config.toml
n_layer = 13
d_model = 256
n_experts = 64
experts_per_token = 4
d_expert = 32
d_shared_expert = 64
activation = "swiglu"
moe_layers = [0, 1, 2, 3, 4, 5, 6, 7, 8, 9, 10, 11, 12]
router_score = "softmax"
normalize_top_k = true
routed_scale = 1.0
balance_loss = 0.0076
balance_bias = false
router_logit_norm = 1.5
init_std_router = 0.0132
lr_router = 0.00141
n_head = 4
n_kv_head = 4
head_dim = 64
vocab_size = 6206
norm = "rmsnorm"
norm_place = "pre"
norm_eps = 1e-05
positions = "rope"
rope_base = 10000.0
rope_fraction = 0.25
qk_norm = false
attn_scale = 0.125
tie_embeddings = false
parallel_block = false
extras = ["capped logits"]
init = "normal"
init_std_qkv = 0.0312
init_std_o = 0.0312
init_std_up = 0.0312
init_std_down = 0.0
optimizer = "muon_variant"
lr = 0.00259
lr_mult_o = 3.0
beta1 = 0.95
lr_head = 0.00842
grad_clip = 1.0
warmup_steps = 200
schedule = "wsd"
decay_fraction = 0.715
decay_shape = "linear"
final_lr_fraction = 0.05
batch_tokens = 65536
seq_len = 512
doc_mask = true
train_tokens = 311300000
steps = 4751
dataset = "wikipedia_en"
Below are experts of layer 6 (counted from 0) of a mixture-of-experts language model. Rows are named router (the router's row for the expert), gate (a neuron's input weights, with its number), up (a neuron's input weights, with its number) and show model dimensions 0-255. Each number is 128 + 24 x the weight over its row's rms, rounded and kept within 0 to 255. Numbers have three digits each.
After each expert's rows: a language model's description of what the expert responds to. This comes from a sample of Wikipedia text that the model never trained on.

# expert 39
router:153160133116159126100128142125146124149097162109131132124118092144097082122181164163102149122125117148127152151151123104107161160152150123117120094119121136111169146125141155100176150129101126114128125132104177116122149133134189137111166121139124102189151102114139165084141154117125160115114158128125157134150136099122097117150139121132088136126126148120191064131147128125109146141156142164134108131143074085094135134129081142096117094086139126128127119144139155152109132167113110115161110185119154134129147142092125088110104136093092120119147156140138086119123128121153127139132120121184087119092159095149155149132152129171123140132112156169121157160123115140112179099144129121140099112103121104110115133109061105136107097143150126115116092098117092150155170145128138
gate0:116132088143106116123136093094112124107137151101158107125120117154089140131124138102141132112156112133081136100151129142161161175112132115159131142152117101120130162115130121083123130133158152162073135123133134121144130141152068155094093133106114130120158143144127186148121122125126115152147116108129175113092134163122126098150127088130089154145118107118102099170096117117132111128158139106102152100108136158141116129115135099106091153153155100122114138188164144126129100145132126142132114129118129115154176115156089077111113129135171114125100121144161144135126138115131125137089101139108139085126178135085137138096140142156090113147125155143161198114131135079142103086157087086157127168057118076148084141155116107116125122153137121146161118140105120143137115165099156
up0:169105140116133123109127147075112127081160173101123137119138130125115139103133166108113143137116138135113131131120168170145089130132113102111108154141134118119131173125137173156161120112182106127129122155127092084126134092104126154142141134160128121072164122090122151131094124134149128129136137098128151121111136153107127068127137104136116162115168130123087106133077157112086129135117166125095137114109127152117102150158137131172092127102134145101110098150166153169130164159125135127180157143087140098108157156120115148166104089107158135120134115159173118083088112129110127159125133086120106116173092142133131133121138164139114101117116126144138122127191133145117156108135098129144155120104100072139150133105150122165127154131133155129195155144114142126100091096077137
Description: Taxonomy and name endings

# expert 11
router:146122140149161109126136137105172138115179187093110152136115122144120151139111097150136135143116078115108124100159122130090101137115145123133141120193141113088166154117106088100175119129143136110101131093118117087120153109146176123107147108096100128119130126095118175098097129117152155132113150142098137147085129110124148103129164117171132108114155107161108112115144133110153111119111110145112123108096161114140151107157112128148136116128119140150114096110089147102116114148150069091139092121119101152073136127109120132135091147130133114096113094134156139167090164097159142164100162092107104119120127136148090128132118158124107120137123158102184096152147136107106101104159133101133151091119174107098157136130147159134125133166118094137132090082180087074132115123139143
gate1:109121106141126137138129148162171125124137135142108105119122163099105199137122135111084105159113162119139123109147179112122102108110162142114175137104133086117127093103104119116103100123093101143142088146095099159094134154174091144164113142133141103157111164161056148149128130158166106141168108151136189138098169103180093103119145142101180132135142127113118138132132169110184108156138119101141117113145132134142134135070119129126112202140126127130141101157112143132105123164152151131111109107089086104129125129139118113129125150136114137124123121105108120140097125126121123122100134123113141124115083139122171128101098163103141136104099118084154162105124152120105134147089100114108180127133136119158130141118095154083129116160095092151157126150119093124122124147141118
up1:161181132166137130110085152102105145133152118095121109150153111118145108165120130124121109080132134171136114140151141103127160107122102133162120117119083142117113138119133153102098149139117157126150088131121151129137146125088144163106158099119106129153148145123135157151165119113106123130099154103094103083089123128157100131175123107114149114159108062133143168093074131138116171102137113169134123131099134113109109120148104123131153075154104135134138153141133142134127134117142109152155096164141132152106151082159151102110095119123131139138143122138129161128140130186121127129155163104176145131120116135084123153130113124153164183125162133138112140169149074178096146117151117095155128102125153122143100136077076139171131117124117075105113116094154088123172155110138135
Description: Mid-word name pieces

# expert 42
router:114159096099109173160165137112148108142111156108123126138138153168128136111167129099144105145101139126157117164169151097144136109150114137116119091147112122105092153139132104143147113093163169108135118164148103094110101122121133144110132145088118132181138141112124151120132133097123150127107161119176088158118150122147105129107095113152138161118094092115109130116131131143155144121124139101159127144139147132112143135134140177134115078157132125130120098159110121169141079106103133143131134099123129147143180117158115141166100104110100109097124177154163132112070099121102145157110150117171138183136134165109159129152117087129147136094103100121115101141118130122115153099089109180149141125100132167161163083173141116142186149132122122094129104142170105153145116175169142
gate0:151093139100100163171169107112130095124119130100083124146150113121138152113114151106163137172118116134131126131101123144173119135145175101098120081116159112106143171116141091119092112105131154083119073111139151146115120094118115126110148168106136107107124103141104090153091076097109170144155147098154134176119133111181097153093078117114106141118138130151115112091111162111153118151100153096105147120147129112164117100123150138101142114122123141103113102157156163131127107126099151124176107137152159139134151092115134088183155121131104142132125142092154081108129105107110110156096130125129110119113168111123082127140162137093158112097141101140090160092163095117118095114134154151106127121121164138134099169159158131127159113116132122130103126131101124178139122121134100
up0:110113165133140168171161081150161103123145129095095123145096120131143133146132133121128149129094079146109147144111138130163113130171124127101157120122154139098129125117125121136094135080120149138139107126125151128092091108152148086139118143143099125086141132169094112115131115095124152152127167154118143131158169140113130148128109111165066106118132137123100141100103162122128128145143118130109137155104094138164128165163150118086107143085128144139134153136149155129101114116086134145200145139153125111149175105107147076166182135092133135142159133103125071109119125141133141159127123128153134133136170064104091106154146094088144127147150153086130164135157101114125112117150137117066111118145128145102122141151132117126147087128125113125128110107097064148118119141166080
Description: Commas and conjunctions

# expert 6
router:120118173125105105134125147113086121124099103136159100142125119140149144114127135110115074124128089147081172114148083161151129142128138089151108155134149165142161128138108127112128126119157106087108138127102166172139122119117123116163163143125120156153078177137041131102105122113127109093149096149089147155098105097135142140154150161085086121127079128099111149112152148093123136139104149143116144120136099157172141172113156127118141149103155180164125140140124135115080107145140117130110128140132118140124146095110160124087093120160148118137149120092102131146166130154139167153113112169141086112110146105152130147155126146155091090108168148082128088129098123115116152131139116102118139180141120114132113124078135097153103089170147109118115117141127109128118133109145153
gate0:146156175088162141150141109105136133136142111148183100099147120098139142167095139153139111134128161141158125117147103144124133172137113117168141112101104180108141156136128089130134133149124130131127128142157143168125114126121141132177085143151159125138132155089114130116087102134119114105154133142146133128136104160102131143094135121089154131145129092095137159101081097089141120086106157112141121120135090134090133157162102112075149107152127143117127136112141091156120131114099156147122172101122162148146126107146067092123119190149129130135101132059110112129087111099125109093158074110100129120156088155155160154138099141120115139122148160146082163153146168147155125134126131141136066151124133108135148132124123149161099098151130118134137163113116086090131146104119154
up0:104137136104126113113116105106109153151126160141171108098117118091165158135102122116112102117129147139121111155115117127095066126149134109108112121167132096149184161090117114107146176155147096129125123169114156123084113114107154158142087134121137138126080180071105100129133097144151099146136105109125169103142110142118144147172118117100165166127142119097105134104128094080152084145142134101149154150130124112088133110146111114110168132110109150115157124139122130163086126125098113109067170156116153136141136111174080123132098130145092136151150124110098122148095178137142120106129097154147140111172109128166161109120111126111115103148150085084142124120132120131140106143121166124157130143123124106082152111133147141166113124104152112177162143129114129132149183158139148
Description: Infobox and proper-name fragments

# expert 20
router:146129146156164169138098129106134152127142152098096174084109134171120144158135113101112126109122179140094113120143146164138124107130135175109097138145160157089065113101153154109135098181161137141098142089118141085130148106114167137104109127152092154112134109143126136131123081107121140185109113103091111114111131122153116081153156106132099130124116112161136138146128128097111113136105124120106129134093156150125105105162101144139131118155107143151111099118162159106161090136130106086138105144088126123128166128168150129130079189134117125119100138119146152123099134128125118148083155139152131101144127165134106088159127082121108147142075134138100174151118101105130112094167107138115152161139126131137166179099153129154111118077111152119132095118158129126149153102142125
gate0:133101130155122147136145152130125118192165123112155109114105145157146125130136096129124137127111136101107124110183098140135156095114114089128131111137154156161089079110145134163156087080149143131168125074141169119131123142099138129123102155110091132124141158101172105171132119130109085115128110085099158097125150160109118163122121138136144128095122128053137183111142143073136116089092151110101130145094179151093131116135150141088111125158135147090141108122119145156126127147101127109173113086102140093144114128153123152134106138103137121113146155100132116134103083184142131130151096123129124141140122119145131088184132121142113138148131121117081121120129134147099124113138176099136131154164107125130179149119091112160148137124148127090140144130145115148167109181144119
up0:134099110117113138125176094147119115135108122095070121118153135129147135158086098150109102103135141111117128114114127100111140132103148153187118137148130104090142115136152098153117119145129113096136126156135144113123146112147146103131110134123134121155132136162133148124072120126153093113128150125121136140089114118120119116128137153089162081088093161179105124134123152131161117191124100102116140171165147112167092096132130107136100144112102162150153125137110119139135170111123170175085151136158152106137121149122153107131153098164119185112104091110098147144107167126169131154135154110115126109123106143141112138141116151101100106147091101137153142103088070127154134167113108126124121160068113145085107121119149144128145070156087143140092075114148150141126117084127166
Description: Articles and word-initial prefixes

# expert 5
router:095106164120163142149118123105141146098143146100108166131116120106114116132179091114139173170127152113116147126149101129151089150136132131110118136137147148111167118139076135135155133100151161107156120106145086090161163141137145090123106135120111133099136115122123156126180178119140183138114107133138111108145087181114125140174147133152089158114095097139147096167130145121148096152080141168095127087133160140172121117142140181097102143141158124145131113130127161117130111122134085104160104118087111127117140162118146116115067179131122127128122129144158141123092149151123086140124149127164081104102140104135113097107152165123136147129091161081170098140134119128115132114139159138118117162120157110167123130143091130171090111111136133132082121097082123111106127130137126
gate0:137151112110148139113129108076156161125106139110088146132156122156151095147065128158142113147165147169098135098139103137111154100101097125134120107101155105179124089172147129133117148080146168097103110115158154136108194113128129147102122140128089128166133140170155160096146131125143122122109137105100113139139100113129143142105152115127133107119162165151168143136146087101148123146110158128125098117116118168091130092123092108118121139098153139104121126107126143134156106164089143102142149112164166164127161109111113101127138144131089147086101141127126146114187148108155116133117162119163084128120190123107137102135143109132131102127116141130163071155119127135111125142166130118114125165122094155125173071119100149120091143138094100103156109124128107132176107108130151
up0:148154155155115108135139127146153104088120134140087148129079140110077099117098116161109093119173154120111124147126116115118148120154133162125142145119152123118136170173135110145137129075135112105087138116137116152130121082119148113108141134103143121204102157136146160129110074117126112121134147117116077096080152144140098155169146157163134160153138144141138145174149113125101143126115117140130120174195146148136116105147118158091120098139154158103121139120149130152174138132131147153129113136107113117109152105172103126115084131117119118149158100096128088075152136115122132124175134133093097106131109118124099094089111154097163129122142096115107106134105117079159136150168117157116111146090078121133113146133163099163117093161139124126122134154134134133134144102139064
Description: Pronouns and name fragments

# expert 10
router:142115124124118170166114137084150185192189188103165158103109090140096131151157161170109150113112099152118102115127119126126118158072107121158108134139123145129125138106173142095166147144137145122124092112132139074155166110116153123107103133137091119148152133111140177154138119103104146074118140132150106117120130139168141102146126168147070104110124134133141159188130112116112108124121161157114139120149147108113151120144079140095094093098124123162119143108121156131156119116131140088126119155107096129114162109162106137122126180096125093136097117141144133111092172124159132146156125094128131143128109161159128154156112114111108123135088167144128115113132124076107144122140149104121117116127135114148170151136136123126102123148128106146161108128139123120183152096156152
gate1:156146148091119123111127121096142133117160110122145126082175147163131145106156090151090174135094176125116162102066115136138121124139129124163135123183123143132129125110130125182136139159136117157142123151125085111122172103094166107144147156147093101128121128105153119152128137069129128106125146141113116130166103135114157117135089104142122148113106110131113101155119171146169064099139160099121134118128117137166119170123129141142110175130096113102106100121162180128124116145129136126150148156147140091134097150104085186137147154112080106123113146119170134148119152116128120093118146108143165125140152137125126161096128065180140078164079124155119161111111132128146161124114099131136133172148122160142116142117101141149107143128106102170111105091132142141136137115147115
up1:134161154139104143112124110122106127153153141143130113078152103122087124103167136135103145157092101132132142117110120138099144152168149141134172098138125110119118083108165138177123121151144084147147133126151068141124145152101120119153151094104146129144118159122144145123171137075114142086121160133152107171135129099162122134154090096176120133121122126144121111186084132151123122081130102135107144124141145132147111136144131094115105171158113148139105106087096168136119087102138123141112152140158168130136107133123081166131147137125099092137134177109143133134116137152116139108139095088153187142099153104135138131089156074151152091155102130174136127128112107127116125139179134132127095123159138190096078126142085116161111130142115105150143136118156136124134120146167122
Description: Romance name fragments

# expert 26
router:082094148140118164146142148119172134094153137120122137126131140129149103111120102120110156097094131150143146116151138154125120116162159094099108120157159143143125134090130146153128156154144156164145111106116108121141112098177142128116137130111119118126144088109110151143139111165120151108120122124104113118106093065156154104102110139147112109117111076160105108097136081158124173145152154109088102134123149117135146088112191164078096087151067127134101138155164127159158123117131131135145087157077118158170134157097129147149121140128142126122123120140160080096112098199124143133132165125121139103127140157124108119158149145131110100096160130148134128163153104120123158129109185084130119083118140166156122107109109119133103131102125141098157116146154135162149147096158145
gate1:142125119140131111146114144163123115164115096122124112146146109125115140111097105127139075124132130128119127112130129165081098075153148145131144120157140110149132102139113126168126130172130122112109084150148097147170101119126098128116160124159118178146126116117126112113090080117132114121149132110102102139136115081143112152155165110112138128134179118112103130111118105075181132143139110124113120163145191107111109115131145139111133119155111119111067113121144151142159138127058164153140122094162119153147171131153161127096122167117151137115103149142153110150163117107101165133089144118191117146138166122049144145139135142118137180122123162136109141126150161141160111134151132081132127078125131132100143142098085072147155115099128115148147112102094128137091141100122143
up1:137140134120108106158165138086173179147134128099160091150162132125149156125134094126110125117121114125119141100138131111119146162163077135098150164145151143100132124108121151127146129121156148116127128107103079113147131124125139145155099088152110143137159121108096126137128114119116146111166153164162098133090140111151141150121145130153080171142150145097125082161131115139085111107131146135087126142111100155160152112117144118108082139123161099121133153120114133121126161152184152132073158120139166141103146139127136090122113145120126106160139137117097166125117134155157118125137177162131168163166130075157131176144098106130144128151090118138118092088122136097130093171110088121167147175178130101117097124080118124075139114159125145127133109127134107151099111123105071
Description: Place and institution nouns

# expert 46
router:154116127115158179151169100145146129128131085104117131155099117117143120107109095139113125150101111109141147141136119103074116159107172085110130102135125098098113123136101093123157102103158159107094127097121108118162155125137137108106141129135125157112185121142168134100122182127082118125100126124139090106113106133158144102089179088138118137118089115111112097129125160136096121113093147066136114110135173081154125121135122153084140069136144115163133103133122125111161155142141107120155092135103113140141126096147164161119132106098106113102150103146149141128101145170147168156111128117146154093136162129139110107134089095109103134092110150146085115127114099142144151099077164091100074123086123102149091167122112140127093127149119151149126119136116156129106110119146138
gate0:134129140114134110094158133138111126169134120106170172137164148147141143148116098073175134182128132081107134076112176110129145122101162172112118130143113109159098110120141104189125143157132115147127171110145149132133140102129101094095120170087098103119158144139140072137124118124112104090180138125071092114136160163141170106142146094108135147161116142124156115075118151110154113122140122133127165139112136128152123117070142166161085115123097142122140151116160109138162113129119079124106129159132122149128173147173148131141163116123130136125131164095127117096098137144106129121133112121142144096146119132123149107112156147092135108150131114099114138138122119114157142146108128086127112077118164104134193152113122125149113134110141110136120092176106128132131114082092140
up0:108113142127087126088177157110097116145093075125148154148135136154136157158119128079133140159169130099118133155101109158110143141098161163131126133142120116120107147135103163156116115165104127112109163082162129145113069133104102112138084126142092117115115124157162111127105116116080117105169138073118138106127126150080159129115141124101123130166094166116154111109175150132151097113151114131139162133135136096155136089145111164149105152119108133091120132123149125139162164111127105157124142127120143163131131144190180165128171134129108124138146101108093128100113106137182111150091109096113125105113140133148108105146105114139158157155145133090121125120104095125134159164116097116142116138141141149117171168112144097165183095128114117165120090141138101099111158134105136
Description: Name fragments and years

# expert 9
router:128104130093123111170099129133086130139087146107139139133162104137175151156156101149105164104107124131095145139122087148147096150141091087167135136106116141156134158113131106122138087164104133098128118132139118136130131131131138131123110158128135175150122140143109105090127174106148125129144122139112099111112119172098161142126162141099157142085099172126127135099116146132133095145116131145102148123120114144159144111155098130133074198090133113125119109138135138111129109151129129084100105079176133119108149172091151129097135195098147097140140127122097151147141141122159102127092167147157101135140143124149100100158122127144159171114079134099134086099139160095099113153153131140122124179167124104119130114064154102145153116115104133141107129113071126094113148144158142
gate1:109123103104135132120125162101121124164118119107164096100138133138135171078096131118163131158099143113154149134123148134158113136130132162156165140099134130116144114129154092099122106109099161179169091157164092107137139102101138114139136173135152109138155135118162156099161171121129144130155123121127126180149141160083155174112150111131167146110139132108097124143118146131160076138108128098100121125144129148143154150149110099092146156093115103080137173103096127159114116122137163100116130140150156114136121145076147112123092142130131119150095146129114085126132121128153092117100111139137141182154111118121154121132093169111135142123109130128139063145137120075088107139153156121099119141143114133169173137141124100046103131113110166095116158119144121084142134150106122
up1:149158092142127165166092107149117138129161128155125153168079144123103124139118099127112113120089115156182083116134123136090130135150153134116062159127103138116144158124126137116131067161150134103111146111151187148132096132139123148137122124116106192167160173103114099135132080106074103113117116153125137116098107134133147113122126125138146150155116102143129143115172131175112131075197131102141096133103126136111133148127109109155132104145092112099147126119143140121182163137145144139105117103095142134133134116127113153109115108101148133120136097162140117110145140101162120138149151130101134112101151119134102148105142093158141132127142121095105124098065162162130110149148094146159130095107190091136100126106143105147132124106166127123167073138149104139142145104125107
Description: Name-initial word pieces

# expert 63
router:151172161101158136110095156137130128091138146102099111098115095135125105144108148112128117095114087092155114149102124167163154173140163140127096107114146106108105169105117093117123139085122118164108164107125106129155141123161150140114157103104122127092133097172129113100148179136107173108126150174103142137117144106136134109124113159171123066109099145114143129100149152173073108138146125127113115071104152143147133102122123121108137149119153094105103109150103160107139065164134111141134132132101128152122139107101134161111071142106114155120136092143143159141111165137140139137091135095140101135139177120086088079128144116148115139159120154117137143135096115123157162097134139105166133093101157093129139137117102151119115161107164138085148120135123100097153137112110113
gate1:133143125129118110111141116106076157157085131137128112141131141133133156116139149151138143133161107129127133124112142108146094134098141151111109154096128168083081126108108106129156150116129107158078119133125119142158123134158137150141087124130088092073112140135156178124133105155153107119094171107091147091170128115155133106105145116135130097138130152106100146159087142140145126167135149119155088124160120118121140133089145127151123172109143120098130101084120099123168113110096149141136203111134153121112154124108156152141159138116158155148158137131119120161109140112087145154148128121082108130166131149128161118130100124135152069132122121132143110137083105148147150146142095128130111133099183144103083142174130102164168118082086151108098194114128080091109146128130130
up1:122114150152144086133110135109126162139122107135132134102136146117145138114124145157131132104181117135143113123114127100157121142091139151140109140090094160084086127113136102128128150122144139188121115139138160109155155135132155153141079156135100055078116116117152145112112129153117111122113131115142142133193121146166104116084139127131141085151089157117115122151102142130150118152098119122160124116107100142108137151062106116117126143096151152095138119114116138124132070130085164178141180150147141135155152121084120178121148162134149128149146142110128144139083112118082146131135121129123087111170127138100156095140088111143152070161113129106099085157083129142111141139106104136161122121103153110132127130176115132182152129120055150144116144140148111106128123126133135
Description: Inner syllables of names

# expert 30
router:156090154192143140145120098113117110110111124122064107151104064143113139143132104119144161153099112107130095134105150161114115159129132121108127130171135152155160148099103106121151142106144136138103143075102134156160153146120098117114153136160090172106151144152163108125138151107105103119110100129108097129122127180095157131114166134153117179124141179135102157176116121116123121131121128160105125078105145122168141158171142165118143136170128110157136115131114139129095137119153122094120142153148106144104163117081135151146165145174144133106148106109144163140147152159145162160127144155135095108119130114081112091124160128152129102155145136098164111126123159148154099106093151137120116118134155082160069152099135123137129136126148096130127089135090111126135130092155133
gate0:136142058138136129145124154170129119085120160151144121151133108150112076114079163109133144169127086091177159110100120109108111135145129119118181122098106127130123120146121091145101143129124147132120135132127130123158142113149162122119126128128173148131147136140151182113083190164107108089154141107135159146117131138075120191157112145121102158131132131171099140126139129146159128139156117159094140094095109105211128150163147120105137118135144113125151143164096130181137101114094119099159123115163143145096108111111136160088131104124123145124105079173129132106138130117131145127088101141101106114153146118148139097110173118158128108163142139108105126118129149140105155112105130099093133095127112099185122131170107120126147169137136102130109122117134137112133136103121166
up0:148111135118111170144137081108134118198099124137132128130133101106100139126123120141130122088130150072105069140164106156117110159121115131162119170103171125140159129090146110089162143168104168180138101149123128127140117129118124138114133092122123167085134100160126144130163114103125164140125131139142139098138107094142132122161117140111122161153108143134169143138129131147109147160118155114180134156118094159075129141131069087150127146126169109127146129144157160120126147126132155124112110164119141107143150135107108119162113133111118130115115173089125073159156120148135120144116126117127125134086140131071057150143133168119117143119091137169155112095101096152106111164165121125154122149131149151109118146125104120129153110084138173134121115115098122157116097075167129
Description: Table row contents

# expert 2
router:118138114125148162142132109099115083120118116114129143154106142150113152158128126128141119093083137088116081169153099107108128125161120109136116104140143158131153138079085076118108176106144177096101165125098156104104121142121111115113162144099111153150138106081146149120150127104108123142111173143123109100089083112164131121134162119128101148090075058112103139145124135134130157102124126096129104109110159130150148097100148137136082089116136062124113080156155124107160098105160133116133121142108105142121150102108142144154125136098078117102139130141145138124131128152141126152140131144133111092118139116127121101136123109121088097113097134097152095152129083144133172130105124092141097112145159170163144151122122117128120136170146088100131096128135092139186162159146143
gate0:130130105152124093128121143146133127158045125135140117136163142135104112128112134119133110164130135153110108151128148132158160112096100127120116108100167110165133110102105092165144143167109132132144104121118153132094101084127113126133110125130135108137134114122129158130103140138149137099143159158144103141147089106117167177120099143149082107133144123141156124129145150110136118168120124119090099135180129144142134112099145136196132143172177102089163089116138100122151109100128114160134136105207150150157081137154085148132123116136113128172110112101136103103127115122111125070091103129125189115130156122128151110110164176160206117134173139149127122130123142130165145149132140136161112145127152109137153130172152147108132135140103145138159150131142159115125088172106128
up0:139102122139169119148127128135152115118066141137153106129164163115129171146104144130145105136140146162127127154121117115157151090112095138116105114109141098188103139107107084135139150161101142141123127111122158144097075137119136133149106108125141099112129140107141165106092118098116119104134138145113079146104101106134135150141111163162068111118134120147151143142174165091170124153123117080116079086122135138166132152100123138154112134135172127083166110119132137140135095103146118162122152095153146159147088164116090164134089107134090131186102105093120110123143163140101175108099126165129142111143132120131159080112164171126135119159137124130127114133127089098195115121174114144151111157112132158122149129138122163153121110144131145150136156115123149129158103129080140
Description: Month names, word-initial pieces

# expert 56
router:151087133113152137131134082149128114183129125103107172132112112149107172145122111148124129165119108098100109116145115097124116122103181159152110171167114132149086135148170089120147113115137152135104137095087128105161155130123159085126116137077121151159104089096148159112181108088124119147115150070125133082091103157174142104126140133151129151123114106119149142139134118069144133157129128149121131173113168110121172124134170149131143118136085102149172144168120136112132147119106139086139106167068085105109125134132156146115103127136129096109115126153138135159121136180141161146125154126129151126160113136165129139129117128105118106087106146124119089155163111145119078127126140163144088133107140174108146121114102127149125122159082137098114136141142125101140131126098151
gate1:143131098137197099149082103125139140110089113096088150081123152151150110085122138140157120058135109135138103096113097123107165118113142160111119150202139152138126143088142151121129089160116118119119146144130136126142095124143120079107120105103145090174094095097140148107140101104146129118130140144088109092138169132157123150139142147171164118105148131130165089138167150131166116133143067139120119072108131127132113130099148107133135105111091117145097112185115146164111139154121131090158159148140105162131152136137131107091159133117124115118130141125174101131107173120119136082099150132143144119134116152146139119084096114121128152105150109156141117094122088129153099107141117131121105071130115175080138115080130106132108139132156145142136144148124123133134117131128134
up1:170122075099139121131145141100099145159141148161132188110141174140139112119143121137107094143160147086128104121153102139109096121116095095121098164088164110102114102113132139164142137151137168111140121150106107115115123147113138151109127194108103157115125159112141102106155132142114139087100066138140161146134083093144125141082107146125111158116163120121147106120088112145173129122127111122138132146153166103105159133133155122185115142117126131132124132137158111124137079144116141145151135144126162068114132078115134180147180120118128126150161116107146129126105108185152145111158133116120119108131084148126093121127183148115123108123105112169126137116161090163118157126163151136119135084126109168135136155091150177092121128142123139151147131150130123140121176130120168
Description: Name-initial word pieces

# expert 33
router:124113108179168117144115141093142125122081148097106174093099155159132074155104166188113139126137156124107120159165128132079132114154138125151130124157129114181146141125138102139115133097146144116158167094123124124120155143119158117109123149099105176171145122130120132170138120139126174144117108143096095085102121114149132101144130126166081151117112107149133159149143104131088165126131152098125135152092160138147151128154154168098116125185150122116091154150164137102133149097134119113125124084092100119140105113102130116130138160065100080120125112155150160162153151134160109131107146089124106120138115119125115115156129108181131096154141116160148134150113119121133146164137140142156132118086140161158080127094111159182103106090139143135120114107148123136139125125148131
gate1:132146130118177095114118129152131110153133157161073107127129102139134107127126142119149130131162115131094076177132153131132105131111095087151107089128146103155134148148140095101125104099103144131144117123102161120108112112176126193148152146097151119184160149195118148144127142151134132163117179109134148125133124136128106121139117144177133136123104118108132117143097134125074120114127107133093148086160155094121157132126134099138135132108103136140170123112112131133134122134176109167131115165101125117147084149116120145129169122128094159110088101121101123132098172137148118094089159133129102137089143128093193120115122132131102149141150125141168148123131110182105161106107150096155146165107126144124080133124168151160166134120140169139148141127124163163117115157115068
up1:156102124105115094127125162117159128145109133093120122078133140127108140109106112147117125120130100117084123145130141141119114128073078103137141081115123113098070107141113116113080121100152138155123134124127172114086095111120194152118150151131122118154134119154170129148105110098155142157124109117111114098114094133141113092131078115087137162130166114105119124106098165109125083105112085142127130117127182150122126118179101159164140118167120138165182126116109166084142104111131119151089126099144107125110123161142154162115144077165120137089127149103151129155112151101083156110143128087090134108147142136099103145136134156133075144161148136107119123142087154182148115117078127089143164137147144125091133159132143096138124131117134150126123093125109152150137125129144143
Description: Titles and civic nouns

# expert 22
router:099113129133126131157124144090162119091086104082101117101158141124123119117165137129084119097085168133068146144124082129103110121117143091143068123136112114109109170099137121103127117151146140106106110130128148088145141147154147119100158148123098143083144106127167128096089164097103143109101154077097118092101142120120124145092154115148105147114134105178091138148112145146122083139094120109131098113144164088170129096135094148132160108154086120140147103109161161117154153108139122170140147115117139138128152145112138158135127113113131126125165103159170148090120125121123143150109125165125113090157147124092105067141164137116129151144118145148104099110151141128135121093105129165167153150104155094121127148114149103148126119121104128092132081127121155129189109142142152
gate1:135117140108088127124130169111132136161127118171173137071128135122105131149119086109147151116121120129123158135157160117124140107147139101115114161083115107159126159111142133089080143154125135140109128168123152166144133175147109104152133144081118113124120186129137121141127117127154147126110147117149149123151152119145129138139137084140128130152128146101129095103145070070152155094103091113127169114127139114099143126085111125165147151136099152150112133114114133128110106159094122136113128171154134112128107116121108171089106100136121150171098127070109107136059120127141137069112106096096160078139133147145129107118097131096163175189141114132137176094131156134177146134136132134117153099136109137081112145150143108177135139106144126136146162140113134140157099121096157
up1:137115140103115156161123172130132168155104128129142143126139154091167131087138133091066167095121125149149138150145134166128133116138124152145147124154164097156115170092138133095098062157136117124127082111124116150145141153133110100127135167116116111186081158093132144117140132176125140126107153117164158154123114124109145125162135101127123112175138119116155053096152101094132104069095124150103104103164100129157124141124200134130141094154099138145125095101120129152098122115087157102099146120156134119114132143124111122114101127107093133146140135149115084123112126158136164111114101109138165089162120113115156129117105138124113137132117146115075160122096126123199122151132127137151101147162131129105124132121139123132144128103123138155157142106140099121137165108081154
Description: CJK bytes and openers

# expert 13
router:140120140118148159149093117082186159106102135093133111090129119181109111146118082132126139136112131122116118132127086169151120136098136096106111093168130072070161133092139113102095105081147152086119155128130124087157174123100142135115176159107107137105122071154164103116117149098127134081104143142108125132101093138135117160119135122147130136121119105136082150160103121097132120095105122146116107096107136113139164106135125137122073102113126129155102101157136140160130106159117142122134126120133123128161146119125155166124113097118088110106131109166158148155110170161144100166109141145156101111144133123100119094136144122138105100134107134157108089148157088113117108117146133131143136135084128107177162070116090106117093125146134125146185123112121092127111162120141137
gate0:137162110092091101107121162130096152154160132162159128128156144163166068184124113105138181083095134130172119071126161116152145152135103140170130120118116168124163143139137130139096138125100095138144158110134105105142156131127119123162139126106143166142103097101107144144120120070132101107154115118103127139170133170140153116095138151149100150152130155162101179100121134136105104099148168127116135103138121153097120120134151109094136156112078136147096164097129176124137168149089119078115175105118116113129131147117151142134108125092164093098116184125111130120132144100126141121153159137121119141156129110134147154163159141114112123149121129074161138123174172120157117119143093127149149149179139115112164127122133153103113141142141128137095132129133090140133160135121125
up0:123136118147117128106137145149138139132158095148133158123153125128129113128165128127191157105123118121160150110147153102134142126104069132138110183150103089119135147108138155112139145096125130165153113114134107079172133105102181129146118126112100139101116108146124176131117077105140120132125161113111117132109159140158118147126096130149152144143160169132162125125129124143101179128150129158156097137144145150107173131175140124127140103128121144132127132075125180153125167102123181112156157134107149164052126160181158105093144115153123114099173124104134116118141171091127116176142173115146135116150102130075142141154142161095151123171124141145120143135132101165150103103106146113153120118121117124116154147130116114145140117106164091090106144120139105153150187149139152
Description: S-letters and inner pieces